config.yaml
num_hidden_layers: 8
hidden_size: 512
n_experts: 32
experts_per_token: 2
d_expert: 176
d_shared_expert: 0
hidden_act: "swiglu"
moe_layers: [1, 2, 3, 4, 5, 6, 7]
router_score: "sigmoid"
normalize_top_k: true
routed_scale: 1.0
balance_loss: 0.00396
balance_bias: false
init_std_router: 0.00653
lr_router: 0.000911
num_attention_heads: 8
num_key_value_heads: 8
head_dim: 64
vocab_size: 16384
norm: "rmsnorm"
norm_place: "pre"
norm_eps: 1e-06
positions: "rope"
rope_theta: 10000.0
rope_fraction: 0.5
qk_norm: false
attn_scale: 0.125
tie_word_embeddings: false
parallel_block: true
init: "normal"
init_std_qkv: 0.0233
init_std_o: 0.0
init_std_up: 0.0233
init_std_down: 0.0
optimizer: "muon_variant"
learning_rate: 0.00779
lr_mult_o: 2.0
beta1: 0.95
lr_head: 0.0037
max_grad_norm: 1.0
warmup_steps: 200
schedule: "wsd"
decay_fraction: 0.502
decay_shape: "linear"
final_lr_fraction: 0.0
batch_tokens: 65536
max_seq_len: 512
doc_mask: false
train_tokens: 402700000
max_steps: 6145
dataset: "wikipedia_en"
Below are experts of layer 4 (counted from 0) of a mixture-of-experts language model. Rows are named router (the router's row for the expert), gate (a neuron's input weights, with its number), up (a neuron's input weights, with its number), down (a neuron's output weights, with its number) and show model dimensions 128-255. Each number is 128 + 32 x the weight over its row's rms, rounded and kept within 0 to 255.
After each expert's rows: a language model's description of what the expert responds to. This comes from a sample of Wikipedia text that the model never trained on.

# expert 14
router [138 173 132 148 145 178 101 109  77 126 128 129 114 107  88 111 116 126 164 112 128 152 117 128 109 105 152 136 135 141 154 106 134  80 133 110  61 107  85 176 104 159  56  87 139 128 145 115  72 152 164 159 122 116 149 171 181 131 171 187 131 152 185  73 163  59 176 133 125 146 117 130 116 170  54 124 139 195 154 156  98  85 138 118 176 151  78 119 106 127 139 106 122 127 135 107  49 124 169 142 166  91 109 125 112 145 152 139 163 105 157  33 185 107 121 151 114 143 128  67  99 137 177 116 212  71 143  92]
gate0 [118 116 172 146 117  97 184  89 179 143 167 132 137 126 105  94 109 149 187 163  67 131 133 181  93 114 103  92  98 105 123 113 161 111 214 132 147 101 108 187 116 149 116 107  95 136 118 101 115 178 153 150 111 103  71 187  86 117 127 157 130 165 111 103 176 127 112  62 118 148 127  85 190  84  90  86 118 138 188 126  73 132  92 139 193  77 133 128 141  76 130 137 156 112 117  91 138 148 162 160 163 131 101  52 149 130  61 166  94 129 141 106  59 103 178 163 172 164 178 122 187 153 134 128 164 116  66 141]
up0 [133 140 159 168 169 121 189  63 147 104 149 132 135 117 149 133 101 105 172 138 118  94 110 167 124 131  53  48  70 100 142 120 106 122 183 142 114  93 163 111 119 140 136 113  91 148 129 160  90 159 130 145 121 157 116 162 115 172 125 178  99 109  80 105 202 143 106  69 133 136 117 135 142  99 118  74 134 141 173 167 114 108  59 150 144 160 130 122  82 116 152 131 123 123  98  85  94 151 215 179 179 168 117  95 160 128 109 123 125  95 128 157 109 116 140 168 156 185 155 113 143 109 102 142 200 101  75  98]
down0 [ 88 105 196 126 139  96 181 132 123 132 165 175 101 132 146 148 180  84 193 117  91 166 155 137  97 105  96 137 194 123 116  90 103  97 128 157 163 113 141 104 160 127  76 168 138 207  99 121 165 190 112 134 111 163 108  66 154 137 131 184 150  93 145 113 137 160 121 120 141 189 146 158 144 119  57 109  57 109 130 133  90 101 159 131 153 171 172 168  94 105 113 164 100 136 181 119 108 150 128  73 172  88 122 124 147  88 105 114 100 141 143 133  50 114  95  76 204 125 174 113  97 114 182 171 157  82 111 123]
What it handles: Sports and bio infoboxes. Labels, headings and endings in sports statistics and biography infoboxes, such as (0), career==, Strikeouts, debut, 3), plus plural -s.

# expert 8
router [159 158 122 116 166 123 111 161 129  99 130 148 143 117 101  68  95 190 118 122 146  94  98 168 120 121  95 154 137 103 140 115  92 144 123 156 152 163 162 131  64  80 106 142 135 117 145  97  59 131 164 113 153  99 107  95 116 129 167 131 100 178 167 134  95 112 122 122 116 143 125 118 104 141 170 138 152 142 157 146  68 141  73 112 156 179  84 157  80 141 133 112 104 156 160 104 168  70 156  98 191 165  86 123  93 121 136 168 179 121  87 135 137 137 178 190 117 111 164 116 174 153 159 109 153  91 102 140]
gate0 [137 124 117  88 122 117 133 175 142 148 103 139 195 106 152 135 185 140 155 142 109 116 100 153  85 171 111 140  60 108 100 179 115 104  84 139 125 137 134 116 123  96 147 129 121 128 136 128 136  75 160 156 132  77 159 125 120 121 127 161 123 147 118 110 128  56 140 119 164 151 113 173 160 118 117  90 167 127 112 140 116 123  95 131 121 129 175 158 145 120 102  77  76 101 158 133 169 130 133 126 122  54 110 181 154  98 108 173  98 153  96 110 190 152 137  92 107 229 173  69  72 101 125 104 124 170 108 115]
up0 [ 79  80 129 167  96 152 133  55  72 142 120 145 101  89  97 121  77 118  96  48 119 132 124  83 187 147 119 138 153 120 174  78 131 111 181 134 132 134 141 154 121 143 150  97  60  88 140  41 137 157 144 145  95 145 124 140 158 114  93  76 143 123 153 164 135 166 111 128  77 111 200 122 120  87 132 109  72 110 153 132 148 122 176 112  88 136  54 102 137  80 141 163 165  99 190 167 123 133  87 121 138 136 130  90 167 139 194 108  92  50 152 132 114 112  98  98 130  94 126 183 158 139 121 153 104 146 110 150]
down0 [151 212 117 167 141 166 110 109 114 158 154 160 162 141 115 134 131 102 143 104  87 144 126 168 127 177  84 102 139 180 126 134 168 185 180  96 109 107  95  89  71 138 149 162 123 170 139 107 123  92 123 143 102 162 163 127  91 132 121 156 101  95 188 153 146 125 141 130  78 153 107  80 140 146 139 138 112 151 139 126 107 115 131  88 160  73  79 133 124 211 132 105 116  95 117  97 147 105 125 159 191 171 146  73 129 103 139 146 155 112  96 104 158 156 117 127 132 103  88 162 138 141 156 196  66  66 145 145]
What it handles: Nouns after articles. Word or word-start right after the/a/The, often titles and roles like Minister, Mayor, Governor, member, plus name pieces like A-ard-man.

# expert 16
router [185 113  80 110 106 129 130 108 150 119 139 173  95 119 196 144  74 104 126 105 138 131 158  83 117  69 105 198 152  75 163 150 133 108 126  79 110 117 129 111 104 135 100  83 147  85 175 122 122 124 189 120 126 133 102 108 170 156 143 132  58 145 142 130 158 135 180 133  77 154 132 146 100  85 120 157 157 153 140 190 125 100 136 145 101  99 139 173 138 109 177 126 129 153 148 131 143 115 153 118 154 115  91 109  90 173 144 148 132 151 118  90 141 122 114 152 125 164 177  73 139 116 157 208 131  97  80 129]
gate0 [129 111  65 143  72 101  88 140 127  97 159 153 149 116 115 168 135 146  95 134  88 151 155  83 115 144  96 119  95 114 126 156  60 138 132  97 132 109 140 138 154 119 137 145  89 100 126 148 110 102 142 110  82 139 161 143 102 142 165  96 188 149 108 174 111 194 171 125 116 100  69 129  90 126 115  94 127  77 130  95 122 115 157 136 119 124 114 174 148  93 133 121 140 210 110 210  99 118 179 158 120 134 157 160 147 132 102 119 160 160 165 130  84  88 103 125 126 118 131 145 157 105 117 129  95 158 124 128]
up0 [147 110 115 174  98  69 122 172 143  63 130 148 127 143 161 141 168 144 105  68 116 121 149  90 110 211 103 142 142  94 126 117  69 166 128 101  78 127  73 163 161 154 119 118 125  73 119 175  98  94 107 143  87 124 159 149 128 130 165 175 139 113  79 127 139 166 162 120 143 159 115 129  80  89 113 127  83  81 122 102 178 154 162 114  81  98 153 154 113  96 118 127 156 169 101 169 113 120 144 139 141 105 174 103 136 146 113 138  79 105 119 129  62 147  61 108 157 149 134 109 115 129 143 133 119  93 132  95]
down0 [ 50 118 109 117  86  77 137 107 137 209 144 127 154 128 111 164 149 137 130 141 134 100  94  78 179 118 121 108  82 133 159 113  62 104 158  98 105 103 123 118 127 168 147  60  78 185 125 113  75 154 142 142 139 166 132 172  75 142  81 154 156 116  58  94 155 126  91 107 147  97 114 128 173 105 113 150 101 124  97  84 179  77  92 128 102 171  80 179 137  95 173 165 139 155 119 172 168 139  57 122 127 134 112 191 209  69 164 179  88 140 184 117 113 155 126 125 115 133  97  95 107 198 143 116 183 175 124  73]
What it handles: Title-closing nouns. Head nouns ending a proper name or title in lists and bios, such as Award, Championship, List, General, song, (born.

# expert 9
router [166 185 121 121 163 132 100 180 116 177 123 106 156 130 107 126  74 134 142 111 138 175 137 130 123 119 151 137 133 116 135  78 123  77  93 136 102 179 179 101 136 142 152 127 130  85 115  74 130 109 116 103 124  96  41 170 120 143 166  79  55 109 145  88 124 136 251 145  96 161 105 195 109 106  80 107 138 197 177 139  87 116 150 105 148  99 153 166 133 123 177  87 125 129 141 148 108 124 174 143 157 131 126 153  57 122  99 151 201 198  69  87 122 197 138 146  83  77 128  99  49 145 107  87  78 148  91 123]
gate16 [135 191 119 101 139 124 166 150 117 166  96 105 128 114  67 125 112  96 153 140 141 141  63 161 131 117  90  89 148 117 120 143  98 105 115 148 109  92 167 210 155 136 166 160 136 100 109 123 176 109 155  92  83 104 142 160 127 167 156 125 117  78 118 130 124 156 112 142 129 142 125 101  84  89 146 119  85 162 183 153 142 132 112  64 122 162 172 128 115 129 124 111 122 113 136  79 142 143 133  98  96 118 153 140 123  76 120 126 168 166  44 144 145 125 113 199  85 121 126 149 157 153 161  76 182 134  74 179]
up16 [137 113 129 152 117 154 151  95 121  99 114 217 128 143 198 111 119 137  90 190 138  97 185 139 103 199 130 184 139 135 116 116 148 150 122  69 155 133 107  75 105 156 114 109 108 117 115 209  71 123 102 170 127 137 130  84 135 105 138 151 150 159 153  82 177 112 111  83 143 200 101 145 127 177  70 125 182 154 102  56  83 116 153 171 175 101 129 125  98 118 170  97 120 101 112 129 109 127 105 159 121 143 151 127 142 178 132 129 113 126 169 173 103 100 180  93 163 106  69  74  67 124 117 167  98 116 131  59]
down16 [ 97 163 106 132 117 126 176 140 140 100 113 122 120  77 121 119 117 158  79 118  79 163  64  98  79 130 116 150  88 133 140 126 152 127 164 126 145 159 168 149  68 139 129 149 137  97 151 165 117 135 139  99 125 164 141 117 154 142 145 137 134 106 119 148  96 137 174  96 185 143 162 129 107 132 144 158 180 129 127  64 148 106 107  94 144 146 128 114 118 158 175 146 139  95 159 156 126 116 142 173 100  92 188 183 167 173 184  80 113 106 170 129 134 115 107 141 146 105 129 115 162 146  99 140  55  67  75 108]
What it handles: Infobox field values. Infobox and list fields, and the coordinates, units and field labels in them, such as Born:, Coordinates:, ″N, Time zone UTC+1, Postcode.

# expert 10
router [123 159 107 140 168 130 118 109 120 154 109 173 107 115 153  97  62 129 168 131 127 120 120 148  94 118 158 167 120  73 139  86 106  60 147  80 140 162 117 161 146 123 103 135 127 128 129 111 111 152 143 118 131 123  99 137  95 161 143 129 113 197 167 140 109  92 150  88 133 162 162 167 124 155 135 139 152 146 123 160 140  59 131 114 140 125 105 136 117  84 157  91 153 212 186 113  99 121 103 162 107 130  59 113 117 145 132 164 168 158 135  68 131 106 122 118 114 154 167  78 116 125 163 167 159 145 148 126]
gate0 [147 105 166  91 130 120  69  95 126 150 105 138 202  42 127 117 142  93 166 182 108 150 168  85 108 148 128 126 132 130 131  78 142 138 108  93 135 106  72 103  91 108  68 125  90  87 100 150 157 143 166 153  92 136 173 133 150 123 149 143 140 147 102  95  96 158 137 147 125  49 121 193  90 102  60 184 176 148 149 103 129 114 118 109 155 142  99 170 169 102 169  83 126 112  83 156  66  68 173 177 131 109  87 118 146 140  95 105 173 166 179 173 129 153 115 102 137 119 142  43 101 170 159 119  73 120 194 125]
up0 [112 112 137 109 115 152 117  95 139 169 157 121 199 106 104 117 158 116  97 125 117 135  99  96  74 166 134 119 167  77 118 142 147 145  87 143 170 152 123 106  80 116 107 138 188 101 135 101 143 160 130 137 117 133 185 152 156 126 120 130 151 144 110  87 110 156 180 112 120 131 180 131  85 123 103 167 177 142  96 122 154  75 169 144 151 184 145 123  66  99 159  92 186  66 133 140 113  60  98 134 176 112  92 154 109 139 104  86 156 122 147 103 168 133 168 122 167 128 123 152 130 122 111 169 119 103 228 123]
down0 [111  92 153  99 197 138 181 143 137 110 104 139 149  75 162 130 158 128 162  90 145 216 134 127 216 126 163 148 116 173 127 131  60 143 142 143 204 105 142 111 175 161 173 115  90 167 137 128  80 103  93 165 147 125 112 148 100 147 172 139 129 167  78 131 117 146 151 111 103 151 140  92  77 159 122 205  92 112 139 102  66 141 110  89  71 149 131  69  93 160  82 118 143 169 107 133 149 142 161 127 169 126 171 165  94 146 111  83  79 138  98 129 164 136  91 107 123 122 177 108 103 189 145 136 121 135 143 114]
What it handles: Citation and list punctuation. Punctuation, numbers and abbreviations in citations, taxonomy lists and formulas, such as p., al., dashes, opening brackets, frac.

# expert 6
router [145 154 144 133 126 126  99 149 104 166  85 172 162 134 135 100 104 160 138 120 135 164  94 170 127  52 111 226 122  72 187 130 159 135 133 109 156 170 164  95 124 116  90  99 117 114 144  70  78 124 113 113 174  85  65 118 134  86 145 136 158 137 110  59 161  70 137 119 148 186 153 114 109 159 195 137 148 148 167 183 128 113  57 150 133 130  96 165 132  79 113  97 145 191 179 113 160  43 138 135 139 133  64 109  92 203 135 137 186 154 123  94 179 137 121 123 164  96 129  90 144 110 135 159 148 106 129 121]
gate6 [176  81 132 109 107  95 158 143  51 132 154  83 115 185  56 127 115  67 124 136  83 147  88 134 180  69 160  99 118 122 151 110 142 167 114 148  98 204 144 114 124 128 131 152 123 150  96 137 120 178 186 116 135 169 155 136  75 105 104 144 116  86 105 114  75 128 117 130  92  59 109 181 160  90 103 109 116 101 147  68 130 166 150 119 181 148 104 117 165 119 154 149 100 173 133 164 157 118 135  75 160 140  93  84 135 130 163 154 130 145  76 155 128 161 159 146  63 107 192 145 126 163 136 112  73  82 159 135]
up6 [ 84 149  95 165 156 119 102 110 147 152 143 178 128 126 152 169 135 135  93 101 125  61 120 137 125 195  92 148  99 129 130  60 100 100 132 134 160  86 137 102 123  88 156 156 134 131 133 103 152 152  75 122 110 132 129 108  98 127 104  97 147 149 164 130 145 131 186 101 170 145  89  74 170 179 200 157 138 148 149 174 201  91  94  94 114 131  98 114  83 109 127  87 198  98 204 119 107 171 164 196 135 119 128 116 131  73  92 167 105  59 181  85  58 128  89  87 147 154 103 126 142 110 117 150 124 182 106 130]
down6 [ 95 151 100 158 149 107 115 130 122  89 126  78 184 163  74 171 117 105 119 105 101 127 202 127 103  85 174 145 103 128 109 151 142 140 102 118 140 129 139 113 151 150 145 140 136 183 115 120 111 150 117 186  95 113  91 111 128 214 149 115 171 128  59 115 152 119  76 103 142 149 184 120 172 129 104 127 154 113 137 161 207  60 111 123 175 111 133 177 103 135 191 136 127  95 130 110 128 143 111 101 171 153 123 116  91 132 158  78 127 147  83 145 158 126 166 122 117 124 106 155  80  60 169 175 102 118  50  15]
What it handles: Codes and abbreviations. Capital letters, hyphens and symbols inside codes, acronyms and model numbers, such as UB-30, WDF, CCI***, LIBOR, Road 14-343.

# expert 25
router [140 138 129 126 140 161 127 114  99 131 141 117 122  91 112 150 131 144 109 108 134 129 128 126 105 140 172 200 152 137 154 169  90  61 140 125  31 163 144  85  61 127 137 101  78 161 130 116 112 171 176 164 142 135 112 108 120 190 153 138  97 152 206 125 140 137 134 152 160 167 168 164  77 172 118 154 163 116 117 120 122 145  89 106 145 135  24  71 129 128 151 125 137 186 114 112 123 122 160 104 186  80 126 115  67 137 119 104 127 142  86 127 145 135 142 195 103 156  91 124  99 118 158 189 112  95 147  86]
gate1 [110 143 159 147 189 129 119  82 108 127  72 155 144 159 130 218  83  90 138 100 145 134 144 135 131 143 135  94 209 122 150  82  93 114 167 148 142  70  97 126  61 114  87 130 164  91 104 170 106 115 166 118 177 108 136 103 122 122 128 127 119 121  96 119  92 141  79 165 157 130 157 135  47 108 156 138 108 115  61 136 140 177 145 111 116 173  76 133 144 120 165 128 131 136 145 135 184 140 153 137 130 155 122 105  98 127 134 141 137 152 152  90  80  98 133  82 131  97 140  90 102 185 146 130  89 109 156 126]
up1 [173 158 133 107 126 161 178 140 140 169 140 111  98 124 132  73 145 155 122 177 147 156 154  79 173  80 106 187  94 149  97 146 118 136 110 106 140 190 124  68 132  86 149 128 107 144 154  96 172  84 118 132  68  45 152 145  96 136  89 160 107  80 104 148 170  87 136  71 131 136 153 190 150 146 116 134 137 125 192 109 138  77 119  98 148 121 167 129  59 127 145 157 103 139 121 120  96 149 165 130 142 116  86 119 134 142 122 115 156 114 100 111 173 138 103 157 121 164 152 193 155  76 118 112 108 172 160 128]
down1 [129 143 116 167 113 136 126 131  80 161 136 103  69 174 142 133  27  74  72 163 127 146  92  84  99 123 144 164 142 217 117 183 139 106 177 141 135 117 156 123  69 100 128  71  91  90 129 155 116 115 105 128 129  78 108 111 103 129 135 157  99 145 131 117 164 101 108  94 166 160 126 216 124  83 105 129 141 128 131  90 185 118 111 124 113 131 104  86  66 153 171 105  67 201 140 119 123  92 167 116 113 143 118 131 107 108 143  92 139 141 109  95 161 180 159 165 126 107 137 141 123 129 139 141 105 156 190  90]
What it handles: Conjunctions and commas. List and clause connectors: and, or, &, slashes, and word endings carrying a comma, such as es, or ),.

# expert 3
router [138 150  78 131 104 104 123 124 109 122 114 161 155 103 122 129  86 120 157 122 123 138 131 176 130  97 177 159 143 139 173 114 156 105 109 153 153 150 140 112  77 142  88 117 102 108 188  95 103 156 202 140 136 130  92 161 164 105 191 167 102 192 172  86 100  56 111 124  72 140 126  98 116 152 120  90 163 154 157 176 128 163  44 110 117 122  71 182 189 110 165  99 100 164 190 140 135 124 121 144 139 103 114  90  90 170 101 176 139 132  94  60 123 147 152  81  95 101 193  99 146 132 153 172 186  69 115 117]
gate0 [ 77 101 167  92  91 161 116 138  87 131 142 130 141 170 138 157 136 124 175 181 175 105 144 108 186 141 134 138  84 148  97 148 154 112 133 125  71 176 149  79 119 123 102 102 145 155 145 172 100 109 139 123 139 160 162 178 132 169  70 139 166 118 147 143 135 184 125 130 127 131  95 111 121 138 159 131 165  94 180 177  99 125 103 132 134 137 134  89 121  98 251 121 142 155 121  96 212 148 142 133 216 103 113 139 152 105  98  80  93 168 173 140 117  42 116 139 142 164  95 138 104 118  90 116 116 105 161 102]
up0 [ 93 145 174 192  75 150 128  67 161 143 145  68 143 122  85 123 178 144 144 203 127 159 121 134 158 125 137 116 180  67 116 125 101  89 123  84 172 176 114 125  81 135 130 181 118 175 142 168 175 185 137 128 126  98 140 136  69 171 119 136 128 102 110 153 131 124 142 128 141  58 119 120 122 122 149 147  86 139  99 131  87 152 175 164  95 133 147  44 146  96 155 111 159 122 168 119 178 113 130 124 122 164  96 121 152  93 150 111  97 130 108 120 181  79 154 173 161 105 183 168 151 129 139 111 152 130  77 124]
down0 [127 137 130 105 128 119 125 101 115 153 110 147 144 170 158  79 159  92 139 123 180 164 133 129 153  96 104 130 102 119 100 117 168 117 107  95 156 172 166  91 162 147 127 132 136 109 116 163 125 161 174 143 150  95 128 146 123 141 171  77 146 110 154  58 185  93 135 110 131  92 137 105 121 135 152 160  92 117  58 108  73 120 111 128 135 116  67 173 139 133 124  92  60 133 130 164 125 137  67 110 197 113 138 148 179 106 110 166 150 121 105 161 153 160  70 147 154 145 146 125 138 166  82 136 170 108 119 175]
What it handles: Common noun heads. Common nouns and noun-forming suffixes after a determiner or possessive in prose, such as game, role, alliance, considerations, similarities.

# expert 0
router [156 127 124 137 124 127 103 176 131 177 101 139 121  88 125  87 134 136 162 147  94 203 179 161 103  66 113 124 117 112 137 128 114  89 109 122 132  91 137 109 137 107 160 105  83 134 119 117 128 133 170 131 118  84  50  89 151 138 137  82  80 168 119 116 148  55 126 113 109 133 118 133  83 209 176 149 121 165 124 185  85  96  97  97 173 165 103  79 191 131 158 115 148 157 126 184 130 100 170 142 155  64 109 137  68 146 121 124 150  75  95  99 198 129 177 105 152 146 124 110  96 106 189 172 188  62  96 118]
gate1 [102 183 112 116 164 125 126 159  34  91 141 123 174 138 108 169 109 157 126 179 111 131 105  92 113 174 139 158 132 123 118 147 123 144 151 113 120 120  93 113 136 102 154 179 113 110  89 163 131 117 152 138 121 126 115  59 125 184 154 148 136 142 124 130 107  82 117 131 138  82 124 171 138 114 130 205 133 135 118 102 113 125 113  92 132  98 171 155 108 128 131 146  89  79  99 143 107 127 132  86 148 122 140 176 151 144  97  98 145 158 120  83  96 119 113 170 106 214 155 195 203 144 156 131 143 138 121 133]
up1 [115 178 120 143 153 163 164 108 125 121 126  94 154  97 172 176 156 154 255 147 116 118 132 131 166 105 180  65 127 125 145 106 111  87 130 120  82 154 155 142 129 131 173 122 134 167  92 143 145 161 113 175  95 143 123 125 144 142 152 220 168 159 149 158 117 118 132 114 127 138 132 154 187 136 133  84 118  85 145 117 121 107  98 107 193  96 125 128  66 143 124 150  58 162 122 147 102 124 131 113 116 112 134 140 131 132 161 203 124 111 152 122 109 173 119 150  86 124 161 113  78  94  91 127  83 100 134  82]
down1 [117  96 135  49 133 135 113 189 126 130 151 116  94 118 125  58 102 162 148 106 167 110 145 122 121 138 133  79 153 187 166  76 136 106 160 105 133 118 118  73 143  81 136 110 124  73  99 140 192 129 176 156 146 105  90 106 109 110  54 120 122 134 133 179 147 144  88 157 169 149  87 147  96  82  82 121 170 115 133  95 117  77  88 128 118 154 183 135 159 114 208 135 155  87 114 155 119  66 152 100 155 123 116  62 112 182 130 117 146 128 124 120  87 106  95 139 169 146  88 187 155  78 120 151 124 118 130 120]
What it handles: Closing quotes and brackets. Closing quotation marks and parentheses, often with a comma, after a quoted title, name or species name, plus word-final name endings, such as "Death", (southwest), Setton).

# expert 15
router [119 146 105 153 181 153  98  85 110 128 169 148 105 160 139 107  68 145 118 116  84 151 158 151 130  81 188 136 134 105 142 109 120  93 109 102 119 132  97 137  84 135 118  82 135 137 116  96  98 117 116 121  96 120 111 181 103 145 210 186 144 177 199 102  98 116 176 104 145 122  89 201 113 162  99 121 180 197 137 127 135 113  73 116 122 116  52 134 100  87 106  83 141 226 215 132  96 140 127 109 145 149  86 151 100  99  65 136 137 198 133  79 115 106 111 154 115  78 142  78  96 148 180 151 121 106 119 133]
gate1 [150 131  46 138 190 180 106  91 107 114  77  87 175 101 220  92 114 133  85 156 124 192  81 103 176 148 116 137 150 147 162 145 106 153 134  96 135 128 144 141 146 176 126 111 117 126  95 176  47 172 174  93 131 101 157 167 180 212 148 120 132 120 135  93 133 129 148  85 112 140 113 119 115 155 130  97 148 106 167 183 125 107 102 114 184  84 107 104 116 108 106  69 109 176 103  98 116 136 178 139  78 156 154 101 214  90 116 135 131 108 144 124  86  80  79 107  79 115 105 112 119 107 136 108 120  69 108  81]
up1 [128 119  87 107 106 180  81  86  89 138 128 105 176  94 159 129 141 150 145 138 160 144  63 147 146  72 128 121 115 171 112 139 101 184  79 122 160  73  93 146 163  85 117  82 117  56 143 132 117 134 158 111 153  76 164 194 135 182 135 137  85 130 129  73  71 133 107  88 111 129 127 191 151 158 123 112 145  97 146 142 118  77 137  95 146 154 144 146 114 112 123  86 139 178  82 128 128 124 103 113 135 121 112  99 130  68  86 169 116 102 210  95 171  79 105 116  78 131 134 101 111 146 139 105 156 120 123 131]
down1 [119 109 115 112 128  89 109  96 141 135 144 119  38 164  78 158 171 131 147 132  90 106 109 178  75  84 139  92 116 148 156 161 180 171 134 155 125 140 181 127 103 139  92  90 186 133 161 119 169 166 186 131  95 158  58 133 114 173 101 137 164 182 141 187 147 122 204 134  47 107 111 138 125 145 166 134  92 150 117  73 125  99  97 181 106 141 117 159  95 142  87 154 218 156 160 127 170  81 114 142 167 162  92  91 131 127 111 198 170 115 148 169 107 149 180 134 191 100 153 113 154 129 175  79 156 169 104 130]
What it handles: Numbers and counts. Digits and number words, in tables, coordinates and prose counts, such as five years, shot four people, 25, $3 billion.

# expert 21
router [122 154 115  89 140  93  83 136  98 201  84 157 122 101 143 131  90 143 149 131 148 157  72 143  37 154 129 158 111 142 166 123 112 101 185  74 146 155 172  59 110 160 118  41 104 118  92 142  97 121 176 142 150 122  96 120 129 171 185  68 105 167  99 147 170  78 125 148  74 118 119 121 100 166 133 163 123 140 114 139 103 109 113  74 146 134 117  93 128  81 153 102 168 229 169 163 160  83 122 177  87 116  58 115 119 172 132 114 162 136  78 109 156  85 168 143 129 114  84  23 129 119 177 206 137 122  94  64]
gate1 [115 174  87 117 129 124  70 171 136 104 139 117 145  53 168 136 111  67 118 129 111 117 104 132 190 114 107 117  95  80 144 134 165 181 127 140 160 117 183 141 122 190 102  81 159  72  74 104  95 137 129 121  83 187 139 184  56 155 131 141 148  96 132 150 186 103 107 169  81 101 150 136  84  65  84 158 151 162 156 132 139 132 132  92 205 185 115 139 122 115 190 130  66 111 101 106 136 119 212  74 126 102  68  42 112 181 127 127 114 159 134 166 103 149 142 127  30 127 107  97 159 158 125 145 180 125 104 113]
up1 [124 157 186 114 114 114 161  70 139 138 155 170 141  80 134  92 121 173 121 134 137 102 123 136  81  88 198 183 128 104 175 119 147 142 135 183 134 139 173 168 100 195 134 121  79 134 135  96 103 130 146 104  93 154 140 140 103  71 161 154 139 103 133 140  82 147  83 201 139 122 120 152 100 133 189 157 150 100  91 177 140 114 127 103 101 147 139 123 154 133 137 124 167 161 154 114 151 118 104  63 120 156 108 151  98 104 117 127  67 194 108 116 144 150 154 145  57 108  62  87 181  81 122 168 155 182 101 111]
down1 [110 141  96  99 159  57  60 133 156 134 123  89 102  88  59 181 139 111 144 107 126 120 145 130 127 110 111 129 134 154 177  72 134 123  89 216 118 176 150 120 155 123 136  89 106 146 109 120 169  87 162 128 111 154 127 176  97 102 141 139 153 152 164  99 116 106  60 140  95  98 151 192 182  89 119  93 161 144 123  80 164 123 133 126 106 139 146 180 127 114  85 160 109 104 103 149 127  68 166  67 190  73 138  91 148 151 135 145 135 138 122 148  96  99 144 108 219  64 147 144  86  64  94  75 121 171 155 122]
What it handles: Prepositions and CJK bytes. The preposition of and other function words, possessive 's, and byte pieces of Chinese or Japanese characters, such as Hall of Fame, law's.

# expert 29
router [100 150  83 104 148 158 109 108 134  94  83 135 139 122 146  85  31 190 132 119  93 133 119 107 148  63 164 166 152 140 164  91 142 200 150 141 113 190 123 101 101  67 116 128 135  90 155  78 163 145 128 142 116  85 140 129  82 168 107 128 100 126 122 120 135 128 207 165 200 169 143 131 111  93  95 164  97  91 119 165  82  77 118 122 126 114  62 177  88 165 147 112 146 132 191 170 104  98  90  89 170 162 102 116 125 147  96 141 185 129 141 138  83  99 163 103 134 143 157 139 157  99  96 163 131 115 163 172]
gate0 [132  95 179 111 108 115 146 164  26  71 105 105 126 159 150 162 166 154 159 111  62 156 153 127  99 121 174 110  87 208  96 115 102 155 134 110 151  81 113 121 131 179 136  42  99 107 131  80 109 124 153 129  90 100 110 105 152  41 179 118  88 108 166 176 157 118 168 133  96 144  95  87 128 116 136 110 213 185 112 133 113 137 128 134 123 113 149 105 155 143  89 129 223 157 151 158 164  86 144  72 108  76 129 120  94 140 155 117 163 108 129  72 138 138 147 118 148 122 145  96 138 162 199 115 106 149  77 159]
up0 [206  86 134 127 135  96 162 110  38 122 115 156  90 125 174 144 133 135 140  87 138 157 146 144 133  94 124 101  86 146 140 142 154 137 139 129 183  69 129 144 122 163 126 100 145  93 126  53 138  92 126 139 123 158 117 106 123  54 136  74 109 158 119 145 162  79 144 149 140  99 142  59 116 139 158 126 153 185 112 133 125  69 113 121  99 184 138 116 135 127 110 135 155 171 131 147 197 133 128 121  48 119 155 122  71 132 130 165 105  96  94 131 156 148 159 107 114 170 172  85 167 138 155 130  83 209 104 169]
down0 [115 145 133 176  84 116 164 126 141  92 154 136 164 152 125 144  92 106 118  36 128  72 134 167 112 115 100  97 114 103 181 152 121 214  95 178 142 127 107 175 153 123 120 197  89 111 151 127 132 105 180 121 170 135  60 147 131  96 108 171  92 133 113 136 123 182 114  98 140 156 161 138 133  87 153 152 112 183 141  72 173 118 116 134 119 146 143  91 163 121 128 132 143 122 128  86  90 125 152 150 160 120 155 182 115 118  79  88 166 105 121 113 129 148 167 104 128 111 168 109 157 117 151 111 105 140  84 168]
What it handles: Months and word starts. Month names in dates, and opening pieces of words or acronyms after quotes or brackets, such as (P, (R, sp, fl, "M.

# expert 1
router [123 130 112 118 190 172 167 111 119 159 147 191 106  76 146  98 129 129 156 172 129 135  95 114 127  97 123 178 118 141 131  64 150  81 162  91 140 155 109 125 131  93  94 112  81 118 128 121 118 184 108 123 152 120  74 114 136 158 115 119  95 160 157  88 142  91  92 102 128  95 103 149 140 157 169 146 112 164 129 163  97  90 130 117 155 111 103 171 123 130 135 119 105 146 215 127 142 108 137 141  88 122 133 148 104 153 165 138 191 170 121  89 148 111 152 127 108 108  88 129 140  97 128 146 130 131 161 134]
gate0 [115 176 111  77 174 101 166 139 115 131 155 131 117 145 117 152 133  50 103 117 156 158 138 162 177 120 140 136 141 116 119 134 129 102 136 101 117 151 161  74 156 155 140  95 149 188 114 150  91 112 124 130  79 146  66 107 170 189  72 103 144 148 114 121 130  75  99 161 115  88 104 134 152  97 173 147  35 131 172 137 113 123  69 125  95 133 137 122 149 140 161 133 109 123 169 182 138 137 117 142 190  89 158 171 193 151  83 163  90 108 137 152  99 185  94  85 136  99 121 115 134 116 110 109  94 163  62  73]
up0 [121 124  97  55 121  92 157  99 100 209 133  95 110 137 145 133 129 115 126  70  93 160 113 108 192 104 103 123 146 144 137 177 111 142 135 180 149 108 172 111 126 125  89 107 124 103  99 154 143 108 129  75 167 107 136 114 102  92 106 150  83 181 101 120 127 121 182 135 159  87  88 165 142 142 129 179 109 139 104 138 106 152 120 119 170 126 162 135  95 150 158 164 128 124 141  99 139 113 145 168 115 126 153 187  76 138 140  84 105 155 159 131 154 155 118 135 105  99  49 153  84 147 102 129 154  96 101 108]
down0 [162  96  52 145 117 142  71 199 100  91 115 109 141 142 184 103  65  94 178 141 161 144 171 148 114  40 102 154 139 156 134  79 105 115 110 128  71 154 120 106 150 138  93 138 100  87 172 168 134 144 147  93 182  73 100 150 111 140  86 112 139 132 166 150 123  79 177 110 117 125 103  91 203 109  80 155 199  78 134 125 147 169 173 146 105  66 179 141 122  85  51 148 162 103 116 137  92 118  73 170 136 140 167  90 137  90 166  96 130 131 102  86 125  88 106 101  70 103 147 161 158 104 171 140  82 150 163 134]
What it handles: Scientific word pieces. Early and middle pieces of technical words in biology, chemistry and physics text, such as poly-mer, ap-optotic, electrom-agn-etic, recept.